From a checkpoint of a small mixture-of-experts model trained on Wikipedia.
Size: 14 layers, width 256, vocabulary 16384, 88.4M parameters.
Experts: 128 experts in each of 14 layers, 6 picks a token, a softmax router.
Training: 620M tokens, 4734 steps.
Below are experts of layer 7 (counted from 0) of a mixture-of-experts language model. Rows are named router (the router's row for the expert), down (a neuron's output weights, with its number) and show model dimensions 0-255. Each number is 50 + 12 x the weight over its row's rms, rounded and kept within 0 to 99.
After each expert's rows: a language model's description of what the expert responds to; "comes before" lists some tokens at least twice as common just after its tokens as in all text. This comes from a sample of Wikipedia text that the model never trained on. Tokens count by the router's weight.

# expert 26
router:23 61 49 61 41 36 46 49 54 42 66 58 44 46 54 50 66 50 51 59 59 38 61 44 64 61 39 52 29 58 48 66 45 50 36 70 56 37 49 48 55 65 57 41 51 50 35 59 59 30 34 68 29 60 61 43 38 48 58 48 53 57 40 44 70 45 51 60 34 66 54 68 49 65 45 41 53 59 56 61 54 43 41 49 45 48 55 40 37 33 59 48 38 46 35 50 66 50 37 40 35 71 46 41 37 40 65 69 49 38 50 53 70 61 54 66 73 52 67 49 77 58 53 50 65 50 51 44 19 61 54 59 43 61 44 62 61 41 48 78 53 59 63 41 62 56 53 46 33 36 39 28 71 82 54 56 46 59 48 77 55 51 64 43 57 70 26 60 53 64 48 47 54 46 48 58 62 57 68 66 55 54 52 52 44 48 51 33 40 56 48 35 40 26 54 58 67 38 59 71 61 35 47 52 68 50 62 67 23 32 30 47 41 50 60 54 26 25 62 77 51 60 52 35 43 54 40 26 42 58 24 64 42 49 51 41 62 62 58 35 46 58 67 60 37 23 45 40 42 36 63 42 48 39 36 50
down2:64 49 56 42 52 59 54 59 38 31 57 48 16 60 57 44 51 61 47 46 48 51 36 44 61 30 50 56 62 48 40 46 49 73 48 48 54 56 48 52 58 52 48 32 52 44 39 38 17 62 54 58 25 51 52 74 56 32 44 37 45 52 58 45 45 48 51 52 56 59 50 43 64 55 46 64 58 67 62 54 57 53 50 38 30 54 62 62 53 43 48 61 39 35 20 55 66 48 61 56 36 60 53 44 59 44 37 41 57 41 53 52 53 51 59 38 37 66 56 46 69 63 38 37 56 50 53 46 66 56 63 34 65 62 41 48 47 58 63 45 40 63 48 48 44 43 59 60 55 58 52 43 61 61 58 41 62 71 53 47 49 63 30 63 30 27 55 44 81 55 26 57 41 52 30 49 40 93 54 46 70 48 27 44 54 57 39 62 57 52 29 60 38 60 37 75 62 47 70 66 51 54 59 69 38 61 49 47 35 39 34 41 65 61 74 68 40 26 59 33 50 31 48 69 47 53 44 58 28 54 60 43 37 50 39 31 27 48 64 35 46 30 59 89 51 48 38 47 32 52 59 49 43 36 37 49
down3:55 47 41 54 59 39 39 40 51 36 53 53 57 48 47 58 55 58 59 40 12 42 53 46 60 73 60 48 43 55 31 56 53 72 24 46 59 48 68 56 36 28 23 53 55 44 48 52 38 58 42 59 53 63 52 41 50 63 49 47 68 65 44 46 48 31 46 67 38 63 59 38 49 58 63 62 68 54 75 31 42 72 42 42 57 41 61 39 47 36 46 37 61 52 59 65 54 63 33 29 46 41 45 60 69 37 67 59 48 44 57 58 49 62 46 72 45 56 58 30 54 39 83 68 65 59 26 55 40 57 60 57 53 57 38 54 61 44 34 31 49 66 43 23 47 50 54 55 35 46 63 38 73 69 68 53 52 50 45 37 48 65 46 22 45 47 37 45 76 67 36 41 33 41 24 56 39 56 58 49 55 39 58 39 47 40 59 61 56 43 43 51 47 47 44 43 43 52 54 38 81 45 55 49 86 45 54 52 49 35 46 61 53 61 59 54 36 57 48 77 49 63 50 54 42 39 15 35 45 76 52 45 55 52 60 32 34 51 46 29 64 44 47 40 57 56 56 62 55 49 34 49 59 48 58 44
down4:60 50 61 62 55 58 71 36 49 52 59 51 55 51 45 63 47 69 60 52 64 50 24 50 47 51 64 56 51 40 38 58 35 49 48 57 40 40 16 51 29 65 60 41 83 53 56 67 37 54 42 58 25 44 67 56 43 55 61 60 44 56 41 79 53 61 56 70 47 35 39 79 60 29 73 44 38 42 49 49 31 68 55 38 49 36 54 44 68 40 44 41 57 55 35 53 42 38 45 64 25 61 38 31 53 32 59 57 26 40 28 58 41 37 60 60 52 50 43 50 54 75 32 40 73 57 64 57 53 54 38 39 70 33 49 39 42 45 59 60 31 22 67 52 49 57 52 54 39 66 75 47 54 64 58 37 65 43 53 51 55 50 58 44 19 50 61 53 57 18 46 44 36 52 43 38 34 60 55 40 48 54 43 47 50 41 40 46 56 62 37 55 55 42 60 66 44 38 47 39 49 22 72 52 39 50 44 53 34 55 30 35 53 58 50 70 59 53 52 48 59 56 53 56 70 44 59 38 30 58 50 43 50 54 55 36 49 40 50 50 50 45 43 34 54 58 39 54 52 42 74 71 27 52 36 62
What it handles: Organization names. Institution words and acronym pieces in organization names, such as Congress, Council, government, Army, Committee, UNICEF, Federal Aviation Administration.
comes before: " of", ")", ",", ".", "'", " and"

# expert 7
router:78 57 54 49 45 61 41 32 57 34 31 47 46 47 45 62 70 48 48 48 47 41 38 55 40 50 60 44 40 55 49 81 52 37 28 27 50 50 74 50 44 80 70 74 48 62 41 63 80 45 46 60 29 69 47 37 38 71 32 40 25 66 44 63 34 49 57 47 36 47 40 68 36 45 53 53 51 52 55 40 41 57 56 51 40 50 27 26 44 44 54 57 36 53 48 58 65 51 63 65 54 47 50 47 46 29 59 56 40 61 20 74 63 54 52 51 43 31 46 48 66 46 69 45 43 25 71 45 42 52 52 54 52 44 61 30 63 61 75 50 48 59 40 44 29 63 30 44 42 51 42 50 49 38 41 60 39 32 69 43 47 17 39 50 57 52 60 38 53 65 41 43 54 52 67 36 35 46 38 41 54 63 55 43 59 39 48 39 51 61 62 41 68 52 67 43 53 61 71 70 63 50 47 60 64 47 52 46 60 46 59 51 47 53 65 55 49 72 71 76 64 56 53 61 40 53 31 30 45 38 67 59 39 58 48 49 38 45 67 51 63 53 42 39 55 51 63 50 50 41 57 55 44 29 65 47
down1:29 46 47 48 59 71 47 48 43 58 46 57 67 41 63 49 48 54 47 58 31 67 74 60 38 61 72 48 72 59 40 29 70 48 39 50 51 40 54 52 85 54 34 57 48 63 62 63 42 57 50 36 59 51 66 52 59 82 62 56 38 64 27 33 51 50 46 26 67 51 47 57 53 51 36 31 51 60 58 33 40 42 51 56 66 57 62 45 57 60 51 62 56 60 41 61 46 65 46 53 61 45 69 44 44 65 61 78 45 66 50 39 55 52 46 44 47 48 21 56 59 57 50 37 43 27 39 46 47 61 46 53 45 43 54 54 85 47 46 70 70 30 38 37 77 58 52 44 32 60 48 43 57 52 65 52 57 67 26 33 34 50 63 47 51 69 39 53 47 42 52 56 47 66 19 50 49 54 70 58 36 29 28 67 42 57 45 54 59 48 50 55 54 73 60 46 39 46 52 45 49 44 66 50 42 46 37 61 62 50 64 54 43 26 25 36 37 55 57 34 30 44 50 44 49 36 44 20 41 52 43 50 58 36 29 46 56 35 47 58 43 51 47 57 60 63 43 46 44 47 28 30 60 56 46 39
down2:69 51 53 50 51 58 53 46 54 48 45 45 59 45 41 52 40 37 41 56 47 33 53 47 43 35 59 19 52 26 62 64 45 79 76 30 45 49 47 56 51 30 64 44 54 48 41 53 38 29 40 66 45 31 57 70 51 52 57 52 62 68 42 62 50 60 36 53 48 66 79 41 61 52 27 77 59 48 35 50 48 42 18 51 63 36 59 70 33 37 29 40 52 63 45 58 49 40 54 53 58 48 27 54 56 53 53 51 60 19 50 50 51 33 58 61 59 68 61 23 35 72 37 46 63 63 38 55 46 52 36 67 49 67 48 35 59 43 56 60 83 46 48 56 54 51 70 42 47 44 49 59 57 35 38 61 33 63 40 69 57 58 48 52 50 76 25 53 71 54 59 43 57 51 52 59 55 51 50 48 43 54 48 65 46 49 57 29 45 52 51 47 49 31 54 42 57 64 37 35 18 54 33 32 51 73 58 50 40 61 61 39 40 39 60 42 33 49 69 42 47 41 54 43 38 44 39 55 50 45 63 53 42 37 28 51 51 32 57 43 32 36 51 54 34 65 49 49 55 60 53 71 69 53 31 42
down3:54 37 60 52 58 57 38 47 49 54 48 45 55 60 50 65 43 70 41 68 58 63 58 69 51 43 53 53 34 56 33 44 66 39 48 36 51 41 37 42 45 36 52 51 63 46 37 59 59 81 58 57 61 49 60 58 62 63 48 36 25 49 47 50 53 56 64 38 41 38 34 25 50 80 27 69 56 36 54 69 32 44 26 42 47 45 62 44 53 64 34 53 59 69 68 45 28 52 60 33 50 25 66 74 37 53 66 36 70 27 19 54 58 50 47 49 59 59 47 27 47 55 31 65 57 46 48 35 45 51 38 43 51 63 43 45 68 58 65 50 45 58 61 48 37 27 57 62 39 53 69 51 55 47 45 39 60 53 57 58 67 47 60 61 42 45 74 53 34 32 49 48 37 42 58 46 35 50 46 43 48 72 46 43 53 54 31 48 58 44 40 60 55 28 56 41 44 64 63 91 43 65 54 59 57 60 37 68 36 39 63 32 33 53 47 52 32 43 63 50 57 59 69 39 44 30 41 48 62 42 43 44 43 55 65 39 45 38 37 54 61 29 69 52 46 45 54 66 63 67 52 53 26 51 56 42
What it handles: Place names and years. US and world place names after New, in or the (York, City, California, London), plus final digits of years and coordinates.
comes before: ",", ".", ")", " City", " and", "–"

# expert 22
router:55 57 48 60 50 35 49 37 41 39 35 57 64 44 67 68 70 53 53 33 60 54 58 56 55 61 55 45 45 44 52 64 41 47 32 37 41 56 38 21 30 48 59 57 61 59 39 30 61 48 39 78 45 46 27 53 50 62 61 50 78 56 45 42 63 39 45 63 66 33 30 55 66 49 38 47 43 37 53 48 47 46 47 52 45 39 74 27 55 55 41 67 60 68 52 64 50 51 48 29 27 70 51 32 51 43 61 51 48 53 79 64 49 48 42 54 36 34 42 55 38 61 58 52 71 37 52 45 60 64 36 46 62 40 61 41 49 61 78 65 48 56 55 46 55 60 40 53 62 32 17 55 49 54 36 35 33 46 56 41 60 45 51 26 57 64 63 48 35 60 58 43 39 32 37 62 37 59 40 33 41 50 42 34 45 67 55 52 81 50 42 40 42 43 49 41 61 62 36 57 49 57 63 67 57 61 55 46 46 25 32 28 45 44 61 53 58 32 60 68 53 53 62 55 51 51 46 37 47 63 57 61 47 63 40 24 45 41 67 62 41 40 59 52 54 32 73 75 28 41 26 51 38 54 58 57
down2:63 44 63 55 60 43 54 58 53 48 46 63 39 41 30 64 61 57 70 46 50 52 51 64 54 37 35 64 55 55 57 50 51 33 40 34 35 56 56 49 52 40 57 57 44 46 25 48 65 73 71 35 44 40 62 52 33 44 52 44 48 64 55 58 50 39 63 48 67 28 59 47 28 48 39 58 66 57 58 27 56 36 64 39 28 59 52 45 52 38 48 53 37 42 40 67 16 44 46 27 32 50 38 44 68 46 48 48 64 37 36 53 42 38 37 59 28 62 63 56 40 36 64 63 67 68 38 43 51 79 45 44 71 57 53 33 40 38 56 30 67 56 46 47 54 61 52 53 75 39 39 35 43 24 45 58 42 68 43 51 50 46 60 49 60 68 60 56 41 65 21 42 52 56 67 56 32 39 31 58 44 53 70 37 35 50 47 64 49 47 59 44 34 45 58 36 52 76 40 41 75 68 26 77 61 62 55 34 69 41 49 61 42 59 62 54 56 52 55 59 55 68 67 51 57 51 49 57 58 74 44 53 47 44 40 46 48 49 47 43 71 54 56 64 32 60 38 55 32 48 30 49 31 49 56 39
down3:63 63 45 68 54 43 38 31 57 52 52 49 40 49 31 51 46 45 51 34 36 53 38 74 43 43 59 49 53 50 45 70 62 54 42 51 35 45 53 60 52 72 60 60 44 45 37 41 46 61 83 68 43 39 52 64 33 61 39 28 34 62 33 59 62 44 55 35 51 49 30 75 49 64 66 39 55 59 44 62 61 46 52 55 50 30 32 72 36 54 49 32 16 54 49 50 35 49 59 66 35 56 55 43 66 39 54 45 44 81 54 53 42 45 50 54 50 48 58 56 33 35 54 44 38 42 63 68 46 61 49 52 54 50 53 56 35 65 47 53 18 42 59 45 46 60 60 49 57 39 75 65 42 47 60 76 62 70 52 37 31 44 33 64 62 36 58 33 33 53 40 54 54 52 44 50 33 39 63 47 52 43 38 48 55 52 40 46 25 57 74 63 30 56 52 58 44 37 85 44 86 46 45 40 56 39 49 65 48 60 54 55 57 53 36 70 51 55 49 45 45 46 39 68 60 28 52 59 28 38 51 41 50 38 61 51 55 42 65 51 42 45 28 32 30 62 51 32 45 65 63 47 47 37 55 43
down4:46 44 51 55 60 45 46 51 60 51 37 56 55 54 34 73 57 41 56 51 43 51 34 40 70 59 74 47 45 47 67 73 48 55 53 46 41 56 39 44 47 61 30 21 50 50 50 43 65 38 37 57 68 51 47 63 16 38 44 69 63 34 39 40 55 34 56 43 54 22 44 96 36 50 40 54 54 68 54 64 65 55 47 61 31 55 53 57 32 53 57 38 39 42 64 58 76 63 37 43 56 41 45 33 45 47 49 40 59 56 45 31 66 57 31 69 57 48 55 64 54 46 42 43 37 38 80 42 28 57 58 67 62 42 27 42 58 52 29 53 33 57 64 67 55 59 64 45 60 54 33 53 58 53 48 23 30 48 44 46 52 49 58 59 51 52 42 33 59 46 33 39 73 57 39 53 43 63 52 60 35 60 59 52 43 55 41 43 56 45 43 66 35 63 43 47 45 66 44 73 50 42 70 76 40 37 45 28 41 55 52 40 48 50 47 77 53 28 45 66 43 57 44 62 54 42 55 40 29 51 47 63 44 43 41 42 63 58 68 36 52 59 43 52 40 45 53 34 51 64 53 53 63 26 31 59
What it handles: Proper name endings. Final word or word piece finishing names of songs, places, schools, teams and companies, like Christmas, Alone, Street, Stadium, Bengaluru.
comes before: ",", " |", " (", "\"", " and", " School"

# expert 8
router:50 48 62 43 51 47 47 40 59 43 35 53 53 61 64 56 32 45 49 44 47 66 39 73 47 64 45 70 52 48 43 53 69 49 49 47 78 50 65 39 78 37 57 49 70 31 66 67 47 50 48 42 61 66 54 58 66 58 75 69 56 34 43 38 70 50 64 45 55 64 54 45 33 32 43 64 50 46 40 37 42 47 52 50 41 56 40 46 73 40 32 42 44 73 61 41 72 61 40 38 45 62 50 47 38 53 75 31 56 29 29 48 46 57 42 38 60 62 50 35 80 39 40 37 48 66 33 49 50 48 37 23 57 57 32 46 67 51 49 57 51 31 40 53 54 60 44 55 46 53 46 60 52 35 71 69 44 67 74 53 42 72 30 61 35 38 32 53 44 28 36 50 57 58 37 56 70 54 58 40 57 49 59 48 57 27 41 40 68 26 49 59 59 41 46 64 64 49 45 51 41 44 52 52 65 34 57 67 39 48 58 51 43 58 36 48 25 46 57 68 42 35 70 52 46 80 33 56 66 46 59 53 41 37 40 45 38 61 68 48 53 46 57 42 53 50 56 51 66 30 33 37 70 34 49 52
down1:41 46 44 37 53 47 41 40 72 43 45 41 43 68 58 62 59 44 43 55 68 64 73 65 36 65 63 58 61 61 46 65 67 56 52 40 68 40 45 52 69 38 57 49 75 54 58 60 59 40 63 52 58 61 37 44 30 54 67 53 56 29 48 65 51 53 36 72 28 55 62 45 36 55 43 57 52 70 66 49 49 45 25 33 34 44 52 52 35 68 29 48 68 40 39 51 50 52 22 27 56 42 33 49 44 47 44 34 67 48 43 53 48 68 39 56 38 46 60 47 10 64 49 27 56 41 59 68 60 63 43 24 50 62 49 35 49 69 54 44 29 57 50 63 57 73 50 55 54 41 31 66 56 39 50 36 42 30 67 57 39 33 39 47 56 36 54 54 43 43 38 46 57 60 48 41 51 11 50 42 52 64 43 43 54 52 59 53 64 55 70 39 59 45 50 23 59 55 60 63 30 28 68 56 46 63 48 47 51 42 37 50 39 46 39 59 54 59 48 41 69 58 77 39 53 53 51 56 45 34 71 53 54 44 60 51 46 38 61 53 48 69 61 55 53 35 58 53 71 49 29 35 52 38 49 51
down2:46 30 33 45 42 61 39 59 63 57 54 42 58 49 60 52 77 47 68 45 56 63 34 47 53 52 48 42 65 56 43 76 52 43 46 40 50 63 46 50 51 78 62 35 42 38 58 58 44 17 46 65 70 52 59 52 56 70 38 61 56 38 56 53 65 38 64 65 52 50 66 58 60 50 61 30 58 49 56 63 79 62 38 33 65 58 72 60 40 63 52 42 67 58 59 43 48 54 34 46 45 57 60 56 46 55 73 47 33 56 53 60 43 47 53 28 54 47 58 45 49 52 43 38 42 36 56 52 45 68 48 62 45 57 56 39 44 54 58 37 39 49 48 36 45 47 43 59 43 43 37 35 43 45 41 43 56 55 46 68 34 42 50 36 59 65 24 34 44 41 55 36 50 48 16 77 41 35 57 73 27 53 47 45 38 67 41 63 49 65 45 60 58 41 46 42 60 56 38 48 48 47 64 68 34 46 63 76 51 60 41 46 57 45 45 70 37 51 44 42 49 46 45 60 31 23 63 23 44 67 53 26 41 37 68 65 51 41 61 46 61 40 35 50 42 39 58 30 77 55 58 40 50 86 39 26
down3:57 62 50 59 52 61 49 65 73 53 54 53 57 56 65 59 46 60 47 31 60 49 20 63 48 55 42 52 73 20 52 41 43 52 41 47 39 45 29 44 66 37 53 48 48 44 42 52 64 50 50 44 59 60 48 41 60 47 40 55 50 42 52 39 44 49 58 81 32 71 55 55 21 72 46 52 63 87 59 67 50 20 42 46 52 29 25 50 48 38 46 32 75 50 63 66 50 46 74 48 33 56 66 48 47 55 51 33 48 27 62 44 54 72 66 73 56 48 24 49 20 72 51 30 53 26 60 52 55 18 61 46 40 63 45 56 65 50 36 29 49 38 50 51 60 35 48 47 46 45 58 46 37 49 46 40 64 33 39 55 45 24 45 54 49 41 50 49 39 47 45 60 50 56 51 77 33 36 44 36 59 52 48 58 58 58 45 39 59 42 35 47 51 50 55 54 51 38 37 66 53 53 36 51 19 57 49 52 49 45 61 47 48 56 44 38 69 52 48 55 44 50 48 38 59 58 70 54 67 36 57 38 60 40 53 61 76 79 48 43 45 61 30 49 48 57 46 58 57 49 40 48 59 59 51 62
What it handles: Units and non-Latin bytes. Unit abbreviations after numbers (km, ft, kg, mi) and pieces inside tables, Roman numerals, and Thai, Cyrillic or Japanese byte fragments.
comes before: ")", " |", ".", " (", "/", "}"

# expert 28
router:57 49 53 63 42 42 51 56 39 30 44 62 55 58 46 62 41 54 39 26 42 47 45 45 70 18 47 64 57 48 59 58 26 47 42 41 27 62 28 63 36 48 65 51 55 51 28 43 54 70 53 75 50 45 35 33 54 53 61 48 69 53 49 56 64 54 66 65 37 44 57 55 50 72 66 52 13 38 45 50 44 69 62 46 60 26 58 28 57 50 49 56 61 32 49 64 51 44 39 48 40 56 57 32 62 40 50 39 52 54 48 44 57 53 47 51 56 44 46 61 63 52 48 56 70 38 48 53 48 55 29 54 70 42 39 60 32 47 53 54 56 49 79 60 28 57 69 44 47 56 20 27 58 66 37 67 32 45 54 57 67 37 57 15 72 53 44 44 24 63 66 48 48 36 52 53 37 47 42 32 47 53 56 39 45 72 59 42 63 41 53 43 38 61 51 53 66 35 46 48 47 53 44 58 53 54 56 37 53 24 43 31 46 53 55 54 43 36 55 72 56 48 62 46 68 40 63 32 46 60 30 58 49 51 51 29 67 47 73 44 51 49 48 44 51 53 79 73 59 49 43 36 34 62 44 53
down2:52 51 45 58 59 32 58 49 52 58 50 35 49 59 60 34 48 39 60 59 52 37 57 55 39 42 46 24 27 50 59 45 58 40 45 38 44 61 44 57 43 68 55 32 38 33 41 66 32 54 46 53 38 53 75 60 79 65 50 69 47 51 68 50 49 67 57 45 33 60 46 50 50 46 71 49 36 59 46 54 59 65 62 34 61 56 45 77 50 54 58 30 51 59 19 48 46 43 39 59 41 61 58 42 45 47 54 58 56 60 43 39 34 27 55 62 59 56 72 54 35 48 62 66 37 26 37 56 48 61 47 62 61 45 26 64 58 35 46 54 30 51 41 34 40 51 52 54 45 54 49 57 63 64 45 62 74 47 40 48 46 39 48 40 51 71 64 67 36 43 33 54 52 65 56 65 66 55 54 61 40 60 51 47 60 43 75 63 28 60 36 62 64 48 64 40 49 54 35 60 59 37 24 50 42 39 43 50 53 70 53 74 51 60 50 67 72 51 52 49 58 89 32 41 64 33 62 44 56 34 35 40 69 37 47 40 48 69 39 51 50 58 29 41 45 41 39 24 66 48 64 25 36 51 35 42
down3:47 48 33 42 45 36 70 66 43 33 50 48 48 52 62 71 49 65 44 31 48 48 41 70 56 63 34 52 82 42 54 66 42 37 25 58 58 44 54 26 53 59 61 32 43 59 59 48 44 60 47 67 57 60 63 57 30 74 33 68 51 52 59 53 41 41 57 52 51 49 59 57 58 54 59 56 55 51 59 50 64 86 37 44 25 27 63 58 60 48 57 30 53 38 40 59 66 42 39 36 34 57 40 38 60 49 51 64 50 66 49 53 65 53 63 53 52 44 55 53 45 42 48 43 37 28 52 43 52 47 54 66 62 48 47 66 59 54 55 48 55 46 35 72 50 61 66 45 31 28 34 63 60 29 57 63 53 24 46 36 67 62 45 37 52 48 41 28 54 55 55 40 58 24 49 63 33 47 63 71 61 36 73 59 52 48 59 49 49 59 37 70 42 44 59 53 63 65 62 56 50 40 54 36 71 52 49 19 37 34 24 55 52 60 48 67 43 61 48 36 55 48 63 58 64 63 44 35 34 52 67 58 60 79 68 44 41 57 57 51 50 54 36 44 47 23 49 36 32 38 53 34 57 32 43 51
down4:35 41 51 68 52 47 38 47 34 38 33 54 46 46 45 54 65 53 40 76 49 44 47 60 32 55 49 57 46 35 83 41 47 71 50 46 26 63 62 36 39 40 32 46 54 51 61 50 40 64 37 67 36 48 52 65 47 28 31 50 63 34 37 41 44 56 62 71 53 43 31 52 49 51 81 47 67 38 45 74 60 59 43 60 65 35 56 33 49 66 50 51 52 37 58 49 49 41 47 57 48 54 58 40 68 28 67 58 59 44 40 25 57 51 51 38 58 64 35 76 52 56 54 48 59 53 45 54 39 49 45 56 42 40 51 39 29 63 28 73 64 59 55 52 35 87 44 45 66 46 41 47 57 41 51 86 48 57 36 54 25 50 47 47 44 58 66 47 63 72 44 17 47 55 55 35 65 54 38 33 35 36 46 61 59 58 35 42 57 52 39 42 37 54 53 43 52 56 32 66 66 47 54 48 44 47 65 44 51 57 54 57 28 75 37 32 63 54 40 51 53 18 49 71 50 45 62 59 60 60 51 55 45 61 62 43 37 40 59 62 53 50 44 47 37 52 51 41 51 68 41 47 53 45 37 73
What it handles: Mid-name content words. Nouns or word pieces inside multiword proper names of organizations, places, products and works, like National Health, Old Wire Road.
comes before: " of", "\"", ",", " (", "'", " and"

# expert 62
router:41 47 44 47 36 65 51 54 59 45 43 21 38 47 50 57 53 66 70 53 63 60 63 47 64 58 58 44 32 62 76 34 40 56 43 51 64 62 44 54 37 27 47 53 57 57 30 46 75 68 46 64 41 41 30 66 55 53 56 57 44 54 62 43 42 52 44 60 26 42 68 50 54 43 47 53 46 38 38 33 52 42 76 43 36 41 56 64 61 69 26 52 66 41 49 59 35 34 54 45 58 51 63 60 50 53 58 50 78 37 53 29 55 58 39 69 46 30 47 50 46 48 43 57 38 57 68 32 52 64 44 65 52 52 69 57 33 44 68 63 26 74 54 55 47 54 28 60 49 59 48 51 49 42 62 57 51 43 44 61 49 60 46 41 64 35 49 59 40 39 34 40 55 35 40 50 52 71 17 37 46 39 26 27 51 47 47 69 66 43 42 49 60 44 74 27 62 62 56 55 31 49 60 39 54 53 72 59 59 51 28 41 61 59 73 42 40 37 46 42 64 61 44 53 55 64 60 52 47 42 40 62 64 39 23 30 53 63 51 48 40 40 61 53 59 35 28 58 26 47 47 60 27 62 61 49
down2:76 50 58 73 51 60 29 41 53 74 55 52 53 52 45 44 48 47 74 69 72 36 70 35 48 64 40 63 45 63 43 39 44 45 53 57 58 35 41 45 41 57 67 47 59 41 23 58 74 40 42 47 44 77 48 71 40 33 57 61 49 39 41 44 61 60 28 66 42 24 59 49 62 46 49 56 57 35 56 56 45 49 49 65 56 46 51 68 62 67 42 50 60 58 53 44 37 25 51 68 40 41 54 47 56 63 67 71 82 63 29 44 37 30 42 66 57 20 40 42 67 57 58 67 48 48 40 30 51 47 59 54 53 49 55 50 67 64 31 50 52 89 40 36 56 52 23 38 33 43 49 47 41 66 38 54 38 39 45 68 57 49 42 52 38 46 55 69 51 55 35 25 56 61 32 34 49 46 56 63 38 63 33 42 52 49 58 52 51 57 57 36 49 33 50 58 36 53 45 57 59 44 54 60 56 25 60 47 52 35 53 52 62 46 44 49 27 41 20 39 63 44 59 40 45 47 51 54 42 36 65 53 49 57 37 49 56 39 48 56 49 27 54 49 45 49 37 56 47 42 40 71 61 62 56 32
down3:59 49 50 50 66 57 40 74 43 56 38 42 58 22 55 39 55 50 46 63 56 53 42 41 53 53 35 64 62 75 61 55 20 35 67 44 60 51 16 41 54 57 54 45 51 46 64 37 14 59 45 54 49 45 43 54 53 54 43 56 52 46 58 38 43 51 39 37 64 60 68 51 54 56 59 39 57 51 35 58 66 39 68 45 81 61 42 63 68 53 63 50 45 59 38 66 65 67 43 56 64 33 50 31 48 35 55 65 53 42 27 72 45 49 48 73 23 59 55 37 29 51 41 45 59 56 28 43 70 31 50 45 52 47 52 51 52 46 53 66 79 61 48 77 46 49 53 67 51 64 52 49 40 60 34 59 48 55 64 57 50 66 22 56 44 44 42 33 46 46 54 56 60 42 68 53 60 23 42 48 56 49 58 46 40 56 49 49 35 65 47 44 67 28 35 57 35 56 69 49 46 46 34 54 57 64 46 74 44 55 36 61 47 48 42 37 43 55 50 37 42 42 37 41 69 54 47 56 29 51 50 66 73 70 57 42 74 52 20 38 49 48 53 47 34 49 61 57 27 52 51 40 40 60 61 39
down4:35 52 34 21 57 47 70 50 57 49 52 62 47 74 62 71 39 36 52 54 36 69 60 45 35 67 44 42 62 45 77 45 51 57 43 54 58 58 45 56 62 40 69 38 40 52 62 37 42 50 58 51 50 62 73 59 55 42 55 46 53 71 49 58 37 44 40 29 61 69 61 70 58 51 38 63 33 43 38 50 50 29 28 70 60 47 35 56 52 13 47 49 64 53 24 48 61 43 49 37 68 66 54 38 50 38 31 58 45 52 39 71 59 42 49 52 56 82 45 61 57 48 56 49 41 56 59 56 45 70 52 60 51 54 43 45 50 61 35 45 50 38 62 40 62 60 56 64 35 80 55 53 40 52 70 63 50 51 51 28 41 55 67 48 42 62 69 41 38 39 58 65 28 41 45 51 46 38 58 42 47 55 45 44 59 38 45 37 47 53 29 64 33 62 51 49 41 45 39 29 28 48 62 35 40 33 31 66 40 34 58 38 63 53 35 70 60 48 56 66 36 64 52 33 45 43 58 37 51 51 41 56 57 51 64 35 51 31 51 52 33 47 40 29 67 50 65 54 64 54 18 54 68 44 55 62
What it handles: Surnames. Surnames and surname fragments after first names, often in sports results tables, such as Singh, Johnson, -ović, -owski, Henman, Granollers.
comes before: " |", " (", ",", ";", "er", " ="